Below are experts of layer 5 (counted from 0) of a mixture-of-experts language model. Rows are named router (the router's row for the expert), gate (a neuron's input weights, with its number), up (a neuron's input weights, with its number) and show model dimensions 160-191. Each number is 128 + 24 x the weight over its row's rms, rounded and kept within 0 to 255.
After each expert's rows: "comes after" lists some tokens at least twice as common just before its tokens as in all text. This comes from a sample of Wikipedia text that the model never trained on. Tokens count by the router's weight.

# expert 18
router [ 99 145 129 158 165 184 156 157 125 118 167 101 127 179 103 122 165 146 112 118 131  95 183  75 159 114 145  85 148 144 124 139]
gate0 [158 130 127 157 135 158 149 105 189 118 119 122 144  52 117 117 150 133 107 146 147 149 153 138 138  74 125 122 100 120 120 119]
up0 [130 142 137 146 148 126 142 210 132 135  98 101 110 106 138 123 138 133 139 145 136 132  98 147 118 125 147 107 104 123 125  84]
gate1 [ 93 141  96 161 122 142  62 143 154 128 137 126 115 135  93 111 109  87 109 141  98 129 174 107 111 142 157 186  78 109 134  91]
up1 [ 86 132 103 155 133 131  59 154 142 133 140 131 110 114  88 102 100 101  97 117  97 132 164 104 117 143 161 187  60 106 139 103]
gate2 [144 135 104 156 133 100 125 139 119 149 123 112 119 168  76 103 142 131 148 141 153 115 136  95 122 116 133 151 116 155  92 128]
up2 [128 114 153 134 122 151 108 111 122 130 152 161 124  71 168 156 102 153 138 147 109 148  76 170 133 123 123  87 127 123 144 150]
comes after: ",", "s", "es", "ers", "a", "er"

# expert 20
router [131 164 117 128 145 132 180 148 107 108 147 153 104 119  99 148 139 158 128  90  94 122 145  81 109 123 135 106 158 140 150 155]
gate0 [140 145 120 120 160 115 132 121 126 123 110 109 160 140 175  96 118 163 135 133 141 156 154 127  97 164 131 131 139 148 155 126]
up0 [175 125 143 136 120 170 116 121 112 137  62 146 127 142 137 133  92 159 143 116 129 125 127 118  89  89 130  65 111 129  92 125]
gate1 [120 121 111 163 148 143 101 129 103 130 101 125 100  85 109 142 102 107  84 126 128 127  95 113 175 121  66 148 150 104 139 166]
up1 [148 176  94 164 147 122 111 131 131 119 108 137  86  80 113 113  80 153 125 121 121 136 106  88 143 100 100 126 127 114 186 154]
gate2 [135 100 163 133  94 140 132 144 104 141 140 167 166 126 104  97 145 143 106 124 115 126  99 109 119 121 111 135 101 139 131 115]
up2 [114 159 139 157 131 126 113 154 109 124 109 173 176 132  92 113 160  99  97 144 107 134  75 130 123 129 122 143 135 117 122 124]
comes after: " K", "k", "ak", " R", " S", " N"

# expert 4
router [117 134 110 171 152 138 205 129  88 144 138 145 151 149  96 132 154 118 114 125 106  55 167  79 144  95 161  90 164 151 124 153]
gate0 [ 97 111 122 108 131 125 179 114 100  93 140 140 139 107 153 123 112 109 109 132 117 107 140 121 131 132 175  98 138 156 143 168]
up0 [158 131  96 151 125 119  98 165 112 122 141 117 121 140 123 112 145 133 161 129 184 177 121 134 101 133 118 131 144  97 123  79]
gate1 [116 115 100 125 112  99 148 139  83 159 131 172 140 134  96 128  62 125 126 150 151  94 149 138 114 112 122 143 105  80 113  94]
up1 [ 95 149 125 109 137 145 129 108 131 129 125  68 154 164 145 105 102 125 121 111 103 159 122 125 122 120 104 162 143 185  58 167]
gate2 [ 71 140 127 145 115 146 122 138 132 128 115 131 177 137 134 134 138 125 133 142 119 131  97 133 124 107 149 148 164 116 113 125]
up2 [113  95 134 141 101 131 105  99 133 124 107 141 109  92 129 111 108  99 112 114 138 110 120 143 112 153 117 120 137 100 122 139]
comes after: " c", " C", " con", " in", " ex", " pro"

# expert 8
router [ 87 145 129 145 140 171 141 144 121 135 157 112 145 164 107 127 165 164 104 111  85  98 155  95 128  91 163 106 152 131 110 151]
gate0 [138 127 134 122 126 148 144 117 151 161 122 134 118 121 115 159 124  97 138 126 148 125 151 108 135 105 112 119 109 147  67  72]
up0 [ 98 144 133 168 157 143 136 134 152 171 103 127 129 156 149 138 131 104 131 117 133 104 168 112 139 121 113 122 149 140  92  99]
gate1 [105 158 131 116 147 121 117 184 112 129 122 136 151 129 108 106  81 190 115 108 109  74 105 120  95 121 157 124 135 135  82 121]
up1 [116 156 136 127 137 110 123 179 116 129 119 134 166 133 108  98  88 187 114 106 119  93 112 121 100 117 161 113 126 131  84 114]
gate2 [106 167 114 152 133 108  89 122 153 106 151 167 127 136 145  41 169 117 142 147 161 137 127 111 136 157 162  85 123 124 102 134]
up2 [111 102 138 119 128 108 109 137 128 123 139 135 105 115 161  66 141 108 127  98 142 128 120 112 126 138 152 111  92 133 116 151]
comes after: " |", "|", ";", ":", ",", " in"

# expert 0
router [128 157 146 148 164 152 171 120 147 141 154 103 163 136  70 113 164 151  85 150 103  90 155 113 139  98 140  97 146 145 112 146]
gate0 [128  86 148 145 124 136 141 123  88  89 144 120 123 128 174 103 140 145  90 144 128 137 124 163 144  76 137 110 140 115 106 153]
up0 [101 215  97 155 141 175 137 128 121 189 152 124  96 138 104 135 102 144 120 142 105 149 143 128 108 114 121 174 109 154 124 112]
gate1 [124  84  98 163 156 163 131 168 146 136 127 171 112 110 165 155 152 116  98 157 148 168 119 137 129 134 162 104  99 131 130 137]
up1 [159  67 149 124 120 140 163 125 119 124 122 120 145  99 142 103 144 142 156 105  93 111 141 136 123 118 117 162 109 151 126 141]
gate2 [163 101 109 131 149 130 196 108 167 174 103 126 151  82 156  85  85 137 133 135 146 131 118  95  98 122 126 103 147 157 143 184]
up2 [119 127 140 140  99 156 147 118  92 108 124 109 147 164 137 108 138 129 111 130 101 127 124 128 147 131 125 217 163 136 144 128]
comes after: " the", " a", " to", " and", " was", " his"

# expert 23
router [102 158 121 144 146 149 148 127 113 118 180 126 133 153 103 119 154 144 111 124 105 125 142  72 143 117 166  78 183 160 116 153]
gate0 [128 103 177 149 140 143 137 146  92 147 135 142 137  89 128 165 149 134 142 117 136 170 122 122  94 155 155  91 115 166 114 118]
up0 [124 123 143 165 134 138 141 132  89 120 164 130  92 119 138 127 140 138 133 128 124 160 112 157  97 161 124 120  93 142 137 125]
gate1 [183 164 136 101 169 137 149 153 147 116 102 112 103 156 118 146 134  75 153 146 136 131  87 115 118 140 122 148 101 136 132 153]
up1 [ 64 101 150 151  84 126 110  95 108 130 139 123 146 116 149  90 118 185  90 109 134 103 150 126 148 123 158 101 154 124 144 117]
gate2 [131 123 153  95 132 121 122 142 111 139 116 130 167 127 171 148 123 125 172 108  97 157 129 110 177  82 169  96 128 137 166 139]
up2 [130 107 156 146  93 158 102 139 128 150 119 120 109 145 170 103 100 146 141 134 106 143 142 116 130 125 110 147 166 142 142 100]
comes after: " ", ".", "–", " (", " $", " +"

# expert 15
router [108 186 137 150 179 147 146 139 120 130 192 123 136 158  76 116 125 163 110 107 122 112 188 110 133 119 201 106 134 135 126 146]
gate0 [ 88 116 131 167 136 123 136  98 153 114 203 135 121 136 134  99 145 149 141  79 117 140 116 133 157 120 170 134  83 106 152 124]
up0 [144 106 133 135 136 127 109 103  85 120  86 114 108 145  72 133 160 109 113 113  96 123 138 125 149  83 115 148 118 156 102 149]
gate1 [ 81 110 128 106 113 134  84 106 143 155 164  87 134 126  91 126 113 126 126 113 163 133 172 162 119 141 140 156 118  91 150 134]
up1 [161 140 122 121 129 111 145 139 117 111  84 189 112 131 139 124 129 108 135 147  76 115  89  78 149 115 118 125 131 173  98 131]
gate2 [116 159 143 145 108 145 132 108 154 151 147 116 175 112  92 120  97 113 117 158 148 132 170 143 115 113  93 130 115 134 125 101]
up2 [136 165 148 128  86 146 122  92 171 166 140 137 184 140 109 117 103 155  84 174 142 120 153 127 137 103  90 159 125 159 120 115]
comes after: " the", ",", " |", " of", ".", "-"

# expert 11
router [112 210 138 129 145 144 143 133 109 120 132 115 156 160  97 135 150 137 103 101 126  78 162  60 125 113 133 118 147 161 107 123]
gate0 [142  92 112 127 147 164 138 119 132 112 156  74 106 149 155 128 122 138 118 150 151 130  69 121 136 142 156 106  91 125 106 160]
up0 [144  91 107 135 133 159 130 131 120 107 172  70 105 153 160 140 118 142 126 157 140 131  81 128 128 139 160 108 113 139 106 166]
gate1 [145 120 112 159 128 145 140  79  86 129 181  97 129 101 111  87 122 100 109 119 104 130 120 114  97 113 149 147 118 109 115 116]
up1 [146 107  96 160 136 144 128 104  90 142 191  87 141  92  92  85 138 109  98 117 112 122 114 125 121 109 144 152 106  84 109 134]
gate2 [145 153 165 154 107 105 123 136 121 130 144 141 112 124 125 102 146 120 149  92  76 119 141 129 162 174 141 149 124 134 168 148]
up2 [ 96  82  74 113 159 118 132 135 123 125 108 114 119 134 127 135 106 148 112 143 197 160 109 132  86  91 143 111 123 123  79  95]
comes after: " |\n", ".\n\n", "s", "\n\n", " |\n\n", ".\n"

# expert 16
router [104 169 109 119 139 141 200 129  89 133 162 159 143 144  94  99 181 155  84 123 116 104 167  83 152 152 153  98 141 159 128 161]
gate0 [ 87 154 130 114  93 139 150 139 132 169 136 144 158 145 136 129 138 145 116 127 120 129  88 142  89 186 157 160 151 112 164  91]
up0 [105 152  99 127  96 123 158 126 144 153 135 130 129  95 123 112 122 138 164 136 136 107  93 112 165 199 123  94 139 105 137  95]
gate1 [108 115 157 146 116 145 134  94 121 157 154  96 149 121 112 126 129  79  93 128  89  96 114 151 181 126 103 107 118 113 137 121]
up1 [112 112 152 160 140 158 133 112 112 148 140 118 153 132 122 147 108  79  96 129  99 100 101 149 173 105 120 105 123 106 114 115]
gate2 [154 120 122  73 133 168 157 101 127 115 129 133 134 134 115  80  80  86 128 126 121 123 154 121 154 136 141 132 123 154 108 123]
up2 [138 153 134 108 123 140 131  86 119  77 116 135 134 149 124 125 171 104 165 153 127 108 108 121 124 133  96 126  92 130 135 108]
comes after: "p", "i", "m", "or", "a", "em"

# expert 1
router [107 174 134 132 163 161 141 141  92 125 179 144 128 149 121 132 149 149  92 115 106  84 162  97 138 106 173  94 156 141 108 159]
gate0 [152 185 121 129 132  92 127 111  69 129  71 105 116 122 132 137 121  77 137 111 134 102 127 144 121 119 151 129 164 175 116 175]
up0 [136 102 144  81  56 133 108 111 133 131 156  85 139 160 136  99 104 147 118 123 130 163 123 127 104 130 116 141 140  74  97 152]
gate1 [102 120 135 154 126 124 139 124 147 117 165 138 160 103 125  95 146 131 102 107 138 145 108 158 112 111 116  65 125  99  91 166]
up1 [143 136 130  93 156 158  81 123  99 143  70 149  86 176 132 151 142 131 154 161 125 114 144 132 113 130 148 183 132 148 154 111]
gate2 [151 110 164 137 147  89 105 123  96 116 130  88  99 144 110 170 145 142 138 115 113  97 114 152 126  87 166 142 172  87 152  79]
up2 [107 108 113 140 149  95 113 127 117 108 152 114 117 173 116 137 150 101 117 115 129 105 146 141 116 147 135 118 175 123 135  90]
comes after: " ", "20", "19", "–", "18", " ("

# expert 19
router [102 161 109 137 143 142 185 171 101 132 149 134 126 162 117 154 163 110 101 110 114 130 181 100 162 116 182 123 138 157 172 170]
gate0 [105 135 160  97 106 158 126 105 104 146 158 143  79 125 143 162 132 134 146 155 113 150 100 128 148 117 136 104 157 111 138 192]
up0 [132  97 116 162 113  98 133 137 169 128 114 107 171 140 125  82 145 120 137 132 131 106 171 153 111 137 129 148 122 147 112  90]
gate1 [134 144 125 131 113 147 136 111 143 127 144 145  89  96 153 110  95 118 139 130 165 136 148 154 187 113 113 127 153  98 140 163]
up1 [131 131 195 143 118 174 131 132 109 103 142  96 125 111 125 153 122 122 104 108 115 159 134  98 138 119 118 186 133 125  73 158]
gate2 [108 124 137 132 117  69 128 159 157 134 121 115 167 131 121 147 126 132 125 150 131 115 110 164 117 154 158 135 127 136 108 111]
up2 [150 137 131 117 101 147 127 141 146 107 159 101 124  72 139 140 146 118 121 107 103 139 108 164 139 110 118 122  99 143 127 143]
comes after: " H", " L", "l", "h", "e", " Bl"

# expert 7
router [123 143 145 135 119 118 199 151 126 125 156 110 135 146 122 148 150 160 109 134  96  69 196  59 163 106 136  97 141 163 129 141]
gate0 [112 125 190 164 123 139 163 153 128 141 100 120 128 123 132 149 115 139 120 145 123  88 115 137 147 136 119 110 127 139 159 150]
up0 [101 132 142 144 112 150 134 130 127 128 153 119 101 163 120 156 109  85 141 142 155 114 154 121  95  51 139 166 133 142  98 141]
gate1 [130 118 146  87 129 131 149 131 154  92 152 107 125 114 113 138 134 108 106 137 138 133 112 120 119 106  50 127 155  90 118 155]
up1 [106 122  82 116 137 152  93 154 133 155  85 157 142 170 159 103 119 172 134 142 144 117 121 142 130 151 133  95 122 157 103 125]
gate2 [ 99  93 103 144 143 103 138 143 136 119 134 162 103 124 149 126 145 156 119 182 114 103 145 142 103 124 127 119 104 125 125 154]
up2 [132 118 130 138 124 140 130 122 123 107 103  94 141  61  89 126 111 135 141 109 131 144 163 126  99 171 120 116 115 146 127 107]
comes after: " f", " m", " b", " F", " M", " h"

# expert 6
router [ 88 135 140 118 135 132 156 140 113 173 119 103 144 164 102 113 133 156 144 115 105 121 167  80 101  88 136  91 140 168 123 177]
gate0 [101 100 150 119 134 149 104 123 157  87 141  89 181 128 126  91 134 122 135 143 150 114 139 136 105 165  90 150 118 134  99 114]
up0 [116 122 130  91 122 145  86 141 118  97 140 112 145 119 117  95 138 141 135 114 139 101 141 124 124 147 120 156 130 124 102 117]
gate1 [114 152 149  92 148 142 196 155  93 122 142 152 114 110 103 124 131  79 119 150 101 125  67 113 110 138 131 109 122 143 115 140]
up1 [152 139 123 127 118 131 138 125  80 121  96 107  85 133 155 125 138 142 125 125 154 151  96 133 134 140 144 142 122 113 118 127]
gate2 [125 135 159 117 155  84 155  94 131 118 143 111 141 130  99 132  89  69 146 136 103  85 151 125  84 137 116 172  74 130 140 137]
up2 [ 81 109 178 115 135  98  80 117 138  88 117 122 131 146 116 166  92 150 200 140  94 117 140 170 146 145 140 122 101 138 105 117]
comes after: "\n", "-", ")\n", "\n\n", "==", ":"